config.toml
hidden_act = "tanh_gelu"
lr_router = 0.000676
lr_head = 0.00658
doc_mask = true
dataset = "wikipedia_en"
Below are experts of layer 11 (counted from 0) of a mixture-of-experts language model. Rows are named router (the router's row for the expert) and show model dimensions 192-255. Each number is 50 + 15 x the weight over its row's rms, rounded and kept within 0 to 99.
After each expert's rows: a language model's description of what the expert responds to. This comes from a sample of Wikipedia text that the model never trained on.

# expert 0
router:62 39 17 44 35 55 38 43 43 53 54 45 24 27 38 37 59 50 66 34 42 34 27 51 57 46 66 41 62 42 38 72 26 83 75 49 27 49 39 46 46 45 43 39 55 68 24 53 47 26 58 25 30 31 63 35 50 63 69 74 54 26 40 74
It responds to: Table and list row starts

# expert 4
router:43 58 44 68 39 59 66 52 57 69 46 51 47 62 49 49 64 35 81 60 35 21 65 58 54 33 51 53 88 58 69 71 38 71 99 52 58 37 18 38 73 47 34 41 53 72 63 72 57 42 56 50 54 46 54 43 55 54 46 46 57 32 61 37
It responds to: Places and buildings

# expert 5
router:41 35 31 59 63 45 60 60 33 46 54 63 35 43 54 46 49 40 43 24 68 42 43 56 41 49 50 49 66 42 52 37 56 65 75 33 37 51 32 20 66 34 32 70 56 42 64 48 47 42 42 30 32 51 62 40 30 57 59 56 68 54 67 55
It responds to: Sports result tables

# expert 8
router:40 53 45 47 16 65 59 61 78 71 38 58 29 57 44 51 59 45 63 41 39 33 36 46 51 39 64 24 59 36 79 44 42 50 48 69 65 43 42 37 48 54 67 64 62 60 37 87 41 36 43 41 58 20 83 41 70 49 49 55 58 57 10 73
It responds to: Media works and releases

# expert 13
router:57 41 59 56 48 45 41 62 66 63 62 77 42 55 44 66 34 58 40 63 37 37 46 65 59 40 35 57 84 43 60 62 53 62 62 53 51 34 30 39 64 55 33 70 42 52 56 41 65 48 53 51 15 54 51 49 40 56 62 83 40 41 41 36
It responds to: Foreign word pieces

# expert 3
router:60 57 50 80 50 68 75 70 57 53 59 55 52 38 56 44 64 57 46 32 29 46 59 78 68 31 81 54 62 57 57 71 58 72 99 51 63 40 32 54 57 50 44 57 45 59 62 61 38 46 30 56 43 29 58 54 55 50 69 65 40 38 45 50
It responds to: Narrative pronouns and nouns

# expert 1
router:48 56 42 49 47 61 55 59 58 50 38 60 51 47 35 67 52 48 47 34 50 42 31 94 77 35 60 36 78 50 37 84 69 81 43 50 57 38 27 53 47 29 36 46 59 25 82 70 62 39 64 48 40 68 50 56 48 69 50 74 62 68 67 51
It responds to: Biography and taxon openers

# expert 7
router:64 45 51 54 55 47 37 61 57 82 34 77 33 28 39 67 55 75 47 65 62 46 33 64 76 33 50 40 58 32 51 32 14 85 68 34 52 15 51 58 51 43 39 35 48 79 63 56 71 17 68 41 20 40 87 51 56 31 47 91 52 33 38 69
It responds to: Headings and "on/of" links

# expert 14
router:53 50 68 33 54 80 68 46 73 71 52 61 40 48 41 56 59 49 93 62 58 31 50 50 46 31 63 56 59 52 62 50 42 69 88 32 30 42 20 29 33 46 63 68 44 51 46 51 54 23 48 28 49 61 62 23 28 46 48 48 45 38 46 48
It responds to: Table and infobox structure

# expert 11
router:31 68 64 67 56 64 68 62 30 54 32 42 30 50 63 69 69 44 62 56 63 58 41 62 54 78 74 62 50 37 49 54 35 70 96 50 54 29 27 38 68 57 52 40 45 67 65 76 70 41 41 42 33 32 56 54 51 48 70 79 52 55 42 57
It responds to: List and field punctuation

# expert 10
router:56 51 50 66 29 43 24 62 74 61 43 65 44 40 50 59 55 50 55 47 51 58 45 67 51 37 72 41 57 61 59 89 34 61 99 27 27 36 08 41 42 71 42 55 59 41 53 28 43 57 48 29 37 30 67 32 41 34 67 72 70 20 62 46
It responds to: Math and chemistry notation

# expert 15
router:56 49 50 55 46 63 57 66 57 72 51 55 22 31 59 53 62 62 50 67 55 50 38 69 43 64 62 20 66 59 57 47 62 76 99 44 48 49 15 41 56 63 47 29 51 39 67 49 69 57 51 49 41 57 62 40 46 35 58 49 51 41 52 84
It responds to: Digits and non-Latin bytes

# expert 6
router:22 93 47 71 49 55 72 70 47 59 33 63 28 60 34 33 39 24 45 57 50 28 44 43 69 70 53 29 86 45 39 83 66 65 52 41 40 10 40 68 57 28 56 47 65 63 64 63 41 52 65 63 38 52 44 40 60 41 57 35 24 53 50 48
It responds to: Inside place names and dates

# expert 2
router:50 73 59 51 46 71 39 69 34 66 26 67 67 29 55 40 63 50 48 42 64 44 52 48 45 53 63 38 29 55 81 88 41 78 55 49 55 48 39 33 74 39 66 39 58 56 63 56 50 41 71 48 39 50 55 40 42 35 57 48 56 50 42 59
It responds to: Word-initial pieces after articles

# expert 9
router:36 48 53 56 40 78 30 55 34 73 40 69 40 44 55 56 60 85 60 40 62 38 59 57 58 74 51 53 63 44 23 60 40 73 86 53 33 16 18 45 42 69 40 35 60 34 49 67 55 49 56 58 38 39 42 45 48 26 55 67 74 49 40 55
It responds to: Verbs and main prepositions

# expert 12
router:46 75 20 57 58 57 47 61 65 51 63 50 30 47 52 62 55 46 43 43 48 54 53 53 44 28 86 45 44 23 79 90 52 86 78 55 45 42 50 56 74 62 62 41 61 76 75 62 53 51 28 52 29 26 78 37 59 48 56 54 37 30 44 54
It responds to: Quoted speech and titles